config = dict(
    n_experts=64,
    experts_per_token=2,
    d_expert=64,
    activation='geglu',
    normalize_top_k=True,
    balance_loss=0.0147,
    router_noise=0.3,
    lr_router=0.000542,
    optimizer='adamw',
    seq_len=1024,
    steps=7227,
)
Below are experts of layer 6 (counted from 0) of a mixture-of-experts language model. Rows are named router (the router's row for the expert) and show model dimensions 0-95. Each number is 128 + 24 x the weight over its row's rms, rounded and kept within 0 to 255. Numbers have three digits each.
After each expert's rows: a language model's description of what the expert responds to. This comes from a sample of Wikipedia text that the model never trained on.

# expert 35
router:135105108115145120132135127153131100107178160140091143120125137136126130111090167137085162096104120092161115134161147108137112137176077117104115133101172156127139113150110161078156138108136107136146147102155153150174142148128126121158113093123087146142155146093123141093144107152171149122
Description: French and Romance text. French, Spanish and other foreign-language words and accented pieces, especially de, du, la, del inside names and titles.

# expert 31
router:174147112128135101134183148127159066079117142138141125139129088136113120107094154107142131142136130107162133126157141140095129088136136095110086161097158127146144149169105140128133076130120108150128111117133154160156123173152113095118142132150139162095147157106133183153160129123136128120
Description: Slavic and foreign name pieces. Word pieces inside non-English proper names, often Slavic with diacritics, such as Sar-aj-evo, Rij-e-ka, J-ó-zef, Mali-ński.

# expert 18
router:086104112133120128144121153087118112135091105124127117156153108131167109071145090130126118125115121107110101127127100116158127136099094119178099126121118134162141172115158132193131137145150099101154085147104135143119105142109098144108126110118159121149132106106145105151109127089133148054
Description: Table cells, list items. Country names and content words inside table cells or comma lists, such as Germany, Greece, plus verbs like would, visit.

# expert 32
router:149137117156112099153094131115153103085129168114164162097161119101136131143124109133113115125092154148082117103069124110128082092098101114140122106176134124115160135142149152109099133094118135103142154092147134090152129134135142149160142116077143130100141117171115087137145159119108145129
Description: Parentheses and non-Latin bytes. Opening parentheses before chart sources or codes, e.g. (Billboard), (OCC), tokens right after an opening parenthesis, and byte pieces of Greek, Cyrillic, Hebrew, Japanese text.

# expert 24
router:104112091110143121128136165158142160133127107123142108183104151115110124129126099104159146091116107169128103123107117142118121155092092151156137098119165081153094093121071101132137134118156118124129140103161147130106119136108181111117148150114107162134090109139098121162126120162176101146
Description: Founding/publication participles. Participles and prepositions after was or is in opening descriptions, such as founded, located, released, known as.

# expert 58
router:138107131124116103178135087157163121179097133152162104138134092148141131167137146119146106139109099104121120126079143184098142146098118122092149138116126140127160118173123119115138107148147090126154142146120147105102142110110154156166147115125147130125111099083166120116147065137157152117
Description: Place-name commas. Commas and words inside geographic locations, like the comma in County, California, state names, and Location fields beside coordinates.

# expert 45
router:087132140123119134140112147110128131135083108122159157155148129140164121087152079150131107113107103111122103120129094097154106110131095116170100123110085133161155164133150112178125138162152092096153103145093102161113098115101106127090103126132151140153128125125134110143112122100119139058
Description: Prepositions and formal words. Mostly of, in and during before noun phrases, plus formal words like Note, Votes, Pope, order, Category in lists and records.

# expert 26
router:129090128110112151129126108079119146167176112139111111156113161112139157119122135145129107127131113173164125126150096128139139167145150097160113120135129087120101154138131097117171143113123103156126117111109168070103083108119159114156123137141111187170140113148145160143124151101092098133
Description: Common head nouns. Abstract and geographic nouns ending a noun phrase after the, a or its, such as area, north, coast, history, manner, ways.

# expert 46
router:155128156125141130144154129142151129159191140170122116148148166079154087093081147149124115116120127130126103101141105099150168171155163116117116149125146095112133111161102128076130113140108112174164147115152150078150153134150119173161139148132128132101134145139121154136116118126154108132
Description: Biology description fragments. Word pieces and function words in species and pathology text, like of in is a species of, moth, beetle, brown.

# expert 59
router:095125131134108125124098135095122132134108106115146150167155105141148114083149091138124109114110101109131099109123084108155135144114106100177111128110098154162141172123164118193136138155150101091136089143100109133115102132107120151114107113127167118143145092119119118165120127101118133053
Description: Sentence-opening prepositions. Sentence-initial In and According, plus prepositions and linking words in history prose, such as "In 1703,", "In addition", along.

# expert 28
router:133133118130137133116119121112118144088083138059132169115135187128127151165098148125153141106164117112114141117155128130137135100104153155163147069164137117119155132129084145103131134117123145166156107149076124151111086122131152172110087133136149141153152091120144127121126145159095107129
Description: Quantities and counts. Numbers and number words in running prose, like eight, ten, hundred, 82 before ,000, often in sports or sales statistics.

# expert 50
router:104127106134148128148119122104092117123082115142142111139143105099153116083153086171131118137124094115104129127137103102148128115105122121181089108109109147151167177145151111187122155147137110099148112156101127163119118129098095130095106124116137132171136101128133099157120138103127119056
Description: Dates, times and TV. Spaces and digits in dates, times and running lengths (January 16, 2:36), year prefixes like 201, and TV words such as Episode, NBC.

# expert 10
router:160109145110099156123138093093108140122152105146127098163071128125157128114117159144146119141131174158111136107134093181141136143150142147135130112108123121129158176158123151140112148135120094104151110097145106110149166106160147164151093173166135079133078150099148131111133105140148113122
Description: List separators, descriptive adjectives. Commas and conjunctions between items in occupation or instrument lists, plus category adjectives like agricultural, jazz, digital, industrial.

# expert 5
router:095129118101065154137121141108148137135188102092079164162125178148145132129141136139142144125101123102122147142149116102153109113145163125111134106135185127085128109103156103115128139149135126101149096122150099107153137093141143085098131172093123140142112092162098159133134117136139125146
Description: Mid-word verb stems. Word-initial or middle pieces of abstract Latinate verbs and adjectives in prose, such as imp, dec, acc, emphas-is, incul-c-ate.

# expert 0
router:097138142130119130155137133084116128135089112132129151148130115130159092074160105138133099110126099115106111115123094103168133126114114118170102118113107144168139161117140103197145142156125085083156102143091087132116110114096102127107114110114161124151141112126130099158121126102134117063
Description: Relational connectives, expository prose. Connective and relational words in explanatory prose, especially "such" before "as", plus of, that, due, whether, requires.

# expert 48
router:124137111095125127120100147138098085131121108176120148138136172107096168151143123131104100118185133145159131119140161129151096166135164139142137102152140134116151144127090099148146124135101167128059125091112144103142169109133166103125166145127153126147158160113162139121110178124129137139
Description: Sports career phrases. Nouns and ordinals in sports career narratives after his or a, such as debut, league, first, -year contract.

# expert 30
router:088097146172150114158141141106103114121112115129168103160124095134140132120151111142149115149125106125104125120097115117153076138129133127174127103110131144168159163124133142167132147153148081082135115154117106150118125146152085143132130089103147068125140087104144114136081131126142141075
Description: Table bars before values. Table separator bars and spaces right after a name or label cell, before numbers or blanks, often in awards tables.

# expert 15
router:121147143118106137139144117098108134124147127115114158182148123128180131103148144142109092136127127092121115121129132095150118065206120137123105148127100151138151165129115137123141156177150079116117118170094114159080104121140144104115124118158159149150103149129152114144127139090117122084
Description: Heading and term endings. Word endings and nouns inside section headings and formal titles, such as -ways, -acy, History, Background, Amendment, Legislature.

# expert 29
router:129138153112156112170147081135155165164103124107143124170127096133092120141111153119094127109111140150085155113153113165120135163089170188111131145115114136106101136132150137122142090094124111100092128124128127111133084139126172095131140159099133099143101131118125139084133107154157088125
Description: Clause-joining commas. Commas ending an introductory phrase or clause, plus concessive conjunctions, such as "However,", "In 1899,", although, while, but.

# expert 11
router:076104137126108159108119110130116135084100143100126119141145148076152154151120126100120108107138127148119169073166094067134121142131169096106109094112097083076129099090142163144110144136154098133159134135142101133134117118143112111146145105143160163136125099119154114134138118103135142111
Description: Early word fragments. Short first or second pieces of split words, mostly consonant clusters and stems, such as sp-ra-ined, sc-ra-pping, boy-c-otted, re, comp.

# expert 17
router:105125135130103122145118127074105129141103104106132157151151118140173132079144089153117111123141096131112099123142076108155136127121107097147091134121092130156157158116155115186131174123145096103154093132111113122126107108104123133096124128147172135149133113114152128157098150098123145060
Description: Role and institution nouns. Common nouns for roles, bodies and activities, often before "of", such as command, Minister, subsidiary, son, member, chairman.

# expert 54
router:098125128120103112137124138117104131132088103154149148138148104124164139083136097169132112130131111127114100111120112103139112121134105145163077145104088149150168171116146133174114160143153087117161096149099109165119118123094102115086120116132166118159107095115135119160109120108142132059
Description: Title and rank words. Capitalized title and rank words opening a name or office, such as Vice, Lieutenant, Assistant, Viscount, plus coordinate marks.

# expert 52
router:086114122136118104157112121084097130137088117134142144153156109121171132087149098153121098109122121129115117116134115111166103121113102117164087131126104119174158157121158137174115171146145087110166103147096113141109118153100086128106117149106155131158139100113123107153115146099129141065
Description: Non-Latin script bytes. Byte pieces of Chinese, Japanese, Korean, Thai or Hindi characters in tables and names, plus some medal-table cells.

# expert 56
router:152097133129130104117123168093130114115097114149145109089122083146108149111080101099126115158092109111169089105108134123131104157108108114102088182103140130118157125109159070156108110135120095122121141146138146136161128123157134147108148104143165106114141099132112164146135079141151155099
Description: Sports roster codes and names. Country codes and name starts in football roster and results tables, such as CZE, GER, SCO, club names, and name pieces like Nik.

# expert 12
router:115092106105153125130116115092069123124090091137136145097145120129129108142178127190099169169157112111117132137111119087116151116092112114169125150129089124156144102139154119123140143113152134072174148137106125149116092130076159107116143152141130115118115100113140137143146125108133163109
Description: Year first digits. First three digits of a four-digit year after in, until, or a table bar, such as 201, 198, 196.

# expert 51
router:105123120107107120106146159114100156133125138078138119167119119160091138120108117121150160104166102130112137141164100134137163139100146136133104123140121094161145137118097137155150113143141119198127121144131145054158146092181140114140124109125109176117097155126080155113117106116151139146
Description: Violence and action verbs. Verbs, object pronouns and prepositions about crime, conflict and plot actions, like killed, arrested, captured, him, were, from.

# expert 19
router:162136156154142146114127147169105141094116131136150169115107135099162172101153100121154091168113127146153106156141138114128113126168147115104112108160169126137121118099178162134126086168128132090118136143115131064111146086119105094140169142144130101137142168114116096151134136142138117141
Description: Table headers and cells. Pipe separators and column header words in wiki tables, especially election results, such as |, Votes, Candidate, %, Turnout.

# expert 34
router:106137126063130107106127127148176136115114101108134114119117107132088095117134153103112163151136135142121114116115115141143169091133144126083100119100166134111106125116111145152119116136090174131088077159151103177133125144161107114145115129138128113116169113171078152118119092170111149124
Description: Sentence-opening subjects. Pronouns and openers starting new sentences in biographies and reviews, like He, She, Despite, After, Later, especially after quotations.

# expert 40
router:110113115111090163148082117175097129159159139168085106135138145112155109115136121156167125163163141115165117132166152134111163107164124144135147163111090114159153121105127082112103126147114121181159154131092114118136121143123102134109147111165136168134116110124132119159115090102106103137
Description: Infobox list structure. Line breaks, hyphens and labels in infobox lists, especially taxonomy fields like Genus, Clade, Phylum, plus Coordinates and Location.

# expert 16
router:137167114132156152133108104116123147166146164147095093112135119069115095108142093129122165160096161169148140128161177158136098087132103136123147103101158116136100108137144123140124124112147156099110180114106099155094140141142105114126129152151083110161096123131136136172133136160122131140
Description: Track and title lists. Punctuation opening song or episode entries in discographies and track listings, plus field labels like Title, Album, Length, Species.

# expert 25
router:145127175105089152095093108131130138132149130145143125113118136124144101160164131149136140139110146146150113136136162119141121111161109111071168167196138142118117153140100095085088164140116116126106164141131090139114145106115156140148131151184132133169113142138097118116128140128150109185
Description: Section headings and infobox labels. Heading markers, line breaks and heading or infobox label words, such as ==, ===, History, Personal life, Species, Youth career.

# expert 6
router:151152102122111115163182138159148080109128154124100116163117092125093105135130156119117138151177130114163115111154168148135174084161120109110117166105136141157147134133095144120142121122149151146089146142143169162122151157170121132098119101152117169093143157123132108110130088131150130129
Description: Surname and name endings. Final pieces of personal names and surnames in lists and infoboxes, such as -ović, -sson, -ini, also goal minutes.

# expert 14
router:105123153081084101104113156164112165131118100166145130108140154168116126102117120129173131081181131153105155125086130150120133157100155131138150149156137142145092104148077085150139133135115135126150092147099143108147148137152119141117144120131079087100137126100149156126112140144146157135
Description: Determiners before nouns. Articles, possessives and quantifiers (a, the, his, some, every, few) opening a noun phrase in biographical narrative, e.g. for a time, a year.

# expert 13
router:148105129095141135116157118202123163109125144128130111145092115171108105155144139073149127089096123127129139122129168102114144165097112133157144130157104129164155163127152097143130159088139148111086108099144118158092111139103103100130146175100097137107157135127120115137129107106115147156
Description: Dates and date ranges. Month names and dash or number tokens inside dates and date ranges, such as May 6, 10 to 13 August, July 13 – July 27.

# expert 47
router:131134120099091099139098144134173108112123138138152124143148111095142108119121117156109093110142128140111131114108142133152102103122121151169099165130096168085175155110121122088100120129142110122152138094157145147124093182123144087156107127121112145085141148167100088157152175110155158118
Description: Inside parentheses. Tokens inside parentheses just before the closing bracket: last digits of years, alternate names, taxon authors, such as (2005), (Linnaeus), Qurna.

# expert 55
router:103115172091152137149107111129158161156126096145131124095129108104161104107138131092114115110125082107132113095093149074164139151153122092135102146100136124093122110145145114089104119157145113132151105145135114172120145121121147117120124142176154111085144105181103115152164159152138106108
Description: Opening pieces of names. Second or early pieces of a name or word at article or line start, often genus names, such as Am-et-acyna, P-oc-rí, H-ol-cus.

# expert 20
router:096104132185141180092079161097089107105154145148141109092110172133103094114125151146126137086106131126095155124114121140114138181159108132092102118154143112111093129113100165114134121153143140141160116118143122092140125089130124138121117113139124137136100153138165146089137141156096093119
Description: Opening quotes, word starts. Opening quotation marks before quoted speech or phrases, and first pieces of split words after articles, such as un, dis, res, cons.

# expert 2
router:100123093150118141141109133109095096105098095133125145116136107123164114105119102171131116154117127102110127137117100119173107121082108110155127110108105145095128171134165136183116118140146092144139117153096135143099091176091094139105141111128156091124119112117146097156132156097138134062
Description: Semicolon-separated result strings. Semicolons, dashes, digits and letter codes inside long semicolon-separated sequences such as match-result strings (W; D; L), number runs and H; A lists.

# expert 60
router:097171114126142116160133139141088180134126111139134107158106146148090121083098112137149123084129093166119090140129080133170161140133119146154163148140107103129119131102160129128111157150122131113155099127118108129165085146104142087129112084133143108095109106163141104135158094106117096104
Description: Copulas and "as". Linking verbs and "as" in descriptive prose, such as as follows, as a, considered, become, provide, may be.

# expert 8
router:116130138169150144129154140111150149140113151130128096134106115171099121160142150135166164163167126158185096151125123152116112151116102155069169161103093138126152105122147111167101108100122140125126139113184111132147125131125104099126098140169114129103089130112102119153116159148156097140
Description: List item dashes. Line-initial hyphens in infobox-style lists (office, chairman, member) and role words like Preceded, Succeeded, Starring, plus connectives like by, of.

# expert 1
router:121134124137136149077160103119126133133151131132107154118130186138096134112121158095130136088117131184147171159119110115167141139137176107145112132134153103147087116162133152140148106111148180125163103143171099112165151151143129102138103109123116119111097122153081140074133137138155130142
Description: Conversational function words. Common function words, auxiliaries and pronouns in quoted speech and opinion prose, such as to, not, do, you, really, would.

# expert 57
router:123157109112123151168126104144154139090129150132100165168164119100138125171090079126102127160102087104080110123138106119132117098121106095121137163127133136124119117123114134107119153165131119186081155129091127140131103175130097155104142093114111090149119138135174133140094134134138141106
Description: Codes and identifiers. Capital letters and symbols in IDs, grid references, LaTeX subscripts and abbreviations, like _{, MGI, DTXSID, OS grid reference:.

# expert 62
router:116144148137107116149175147138109102122101179156118122108143132114087157134106134122104109157143130094152104127110180095123092134124114135138173125126116099102121140145153085149096101096064083114125166131131111151114099109122145153091138132111154088143117130090125092104122124092144157123
Description: Athletics and tournament tables. Pipes, colons and dashes in sports career tables after years, plus event words like Olympics, Cup, Championships, Open, Men's.

# expert 49
router:118116140132163104075160117095114115158145133078171127124133141123103138146146122153135114138153139182111115140100079164080141143131119155119138145117133170120087148096129147155157115095112118098092105116120109149124139092148113116161157126105125177115167131138135172128113143174100133136
Description: Sentence-ending punctuation. Full stops, closing quote or bracket plus period, and closing heading marks that end sentences or headings, such as ., )., .", ==.

# expert 33
router:148156152148133156090144094091159158130175135112138143138141177107145112111094102132157107157167099137097128113146107127102194105131150122135132112148100130119070100116155135091140155090111100164144153154135102127110127126111107135158110111082128160118159105127167114114111120143133121124
Description: Units and measurement text. Area, distance and percent units and numbers in geography stats, plus LaTeX superscripts and sentence-final periods, like sq, km, %, ^{.

# expert 22
router:125138134173120125095099137098085132133138126162137116154151078137103122154081100161157119143100144105171095128148095103134092107103125114167169129138117122158103128151149128144140135156144149139089090138101100147114125142124123130114132098096150186094129119100105171102153112097117102116
Description: Row and line endings. Pipe-plus-newline ending Markdown table rows, separator rows like |---|---|, heading ends, and line breaks closing list items.

# expert 9
router:109144112112162159123150104136137089086110148138138090101108088158120136128113117110106102097092122099159129134120111120109129127124132089122073182073124130148146089132106103089165111118089099126157131128100145136162110107160135141103129122169129126083137130123128176147123149128098103098
Description: Foreign name onsets. Opening pieces of South Asian, Middle Eastern and Asian names and places, like Sh, Kh, Bh, Raj, Abu, Xi.

# expert 23
router:105120110122125114145122142085120107135085134133136154165155117145160108073148098161130123128130109113130116135138092112158142118128129122168089157094102121150168176093141122190132135145135096121145108139103119152122095138093102109103136139136148124158133099110142138169109155082122134062
Description: Name endings. Final pieces of proper names and nouns before a comma, period or possessive, such as Man-son, Mad-onna, Zü-rich, milit-ia.

# expert 38
router:166126124117157138108095143177118126164151143158051133110149135163140174160144152131091101155101144108119134162089133108086111133144150125141142151097114111115159149122099102101106153135090155125102099123098125098142119104155148128119126114155128097118116142157166139135129169133090114121
Description: Country and institution names. Pieces of proper names for nations and institutions, especially U.S. after U, plus National, Supreme, Communist, People's, Pacific, UK.

# expert 36
router:088156153108145165112114123155099128114127121135104136176139133118155128091125092138160132121154098097126131134112114135149124125118154129144167144157098147082095108148131099152158109132098091122110088114140130103139136116103140091118114151133124066120141124162179159155184161114149163098
Description: Determiners before nouns. Articles and possessive determiners right after a verb or preposition, such as the, its, their, an, new.

# expert 27
router:164132074114104129117116174141128111142133158111135102100162102108093122125127124125109123130134154094156106148115154109080135081169158134119096152108125143149138142103089192145114110103096132112113106147154184153094164146143121106132163119160124139128136167133116147090100113121120111139
Description: Surname pieces. Mid-name fragments of Western personal and team names, often after Mc, Mac or a first name, like Whit, Cow, Rab, ley.

# expert 21
router:099154115138109108129149158122137125093094119110179143114114184161063133139128158103146143116132154130128095116142118121135144130109125154165134099119127145128147117117105123157122105167067124113107120126174138112130150140122154103102122122112157159092117125133071092124086071129161126143
Description: Career-narrative verbs, prepositions. Verbs and prepositions in sports and political biographies after he or a comma, like won, defeating, joined, scored, for, under.

# expert 61
router:104096122104117114132116150077124131164087085146165148118146108140165128063137119147116114106108107105100100135136108091118135124150133096162083119106081148140152148115141122181138154117129103121139091155108099170135128105100124115091129142138154125135108115122122128138143129090137096072
Description: Word-initial name pieces. First pieces of proper nouns and words mid-sentence, often after of or in, such as Am-str-ad, Christ, Santa, Public, Earl.

# expert 53
router:143112075117145133105128153110125161153147100117140103120129074137082137142101127104101146101103132103155124161141135138113155115114147099093116142081119135095147084093103158100097125111095171169112129143150173133134150148134088173164131140123140111083127144125123135153118108157117159122
Description: Personal name initials. Capital initials and first names of people in credits, lists and citations, such as J. L. Arthur, R. W., William, Mc.

# expert 63
router:151175106149132139071183113123118157130163155150110151119124125117140136138121164122103118127103126130133144188077149123143098106158131179148089132109147161145128141170130137112136117084154157146131135134138168159103137153152149118135098112137097097141096144155147097120113168121148155112
Description: Song and work titles. Words inside quoted song, album and play titles, like You, Love, The, Don't, Again, often right after an opening quote.

# expert 44
router:140131173108104100117110110143128151146123094116111071153121128136111127116125133121114147149165142120110146134112114134152176124155148123091130115120150121084077141152154115149131120115150161115066123127123131108118086132114190119118123088121083156125154157155082127106139154107071108148
Description: Sentence subjects and connectives. Sentence-opening pronouns and adverbs (However, There, This, It, Meanwhile), plus nouns or year digits ending an opening phrase, e.g. The next season.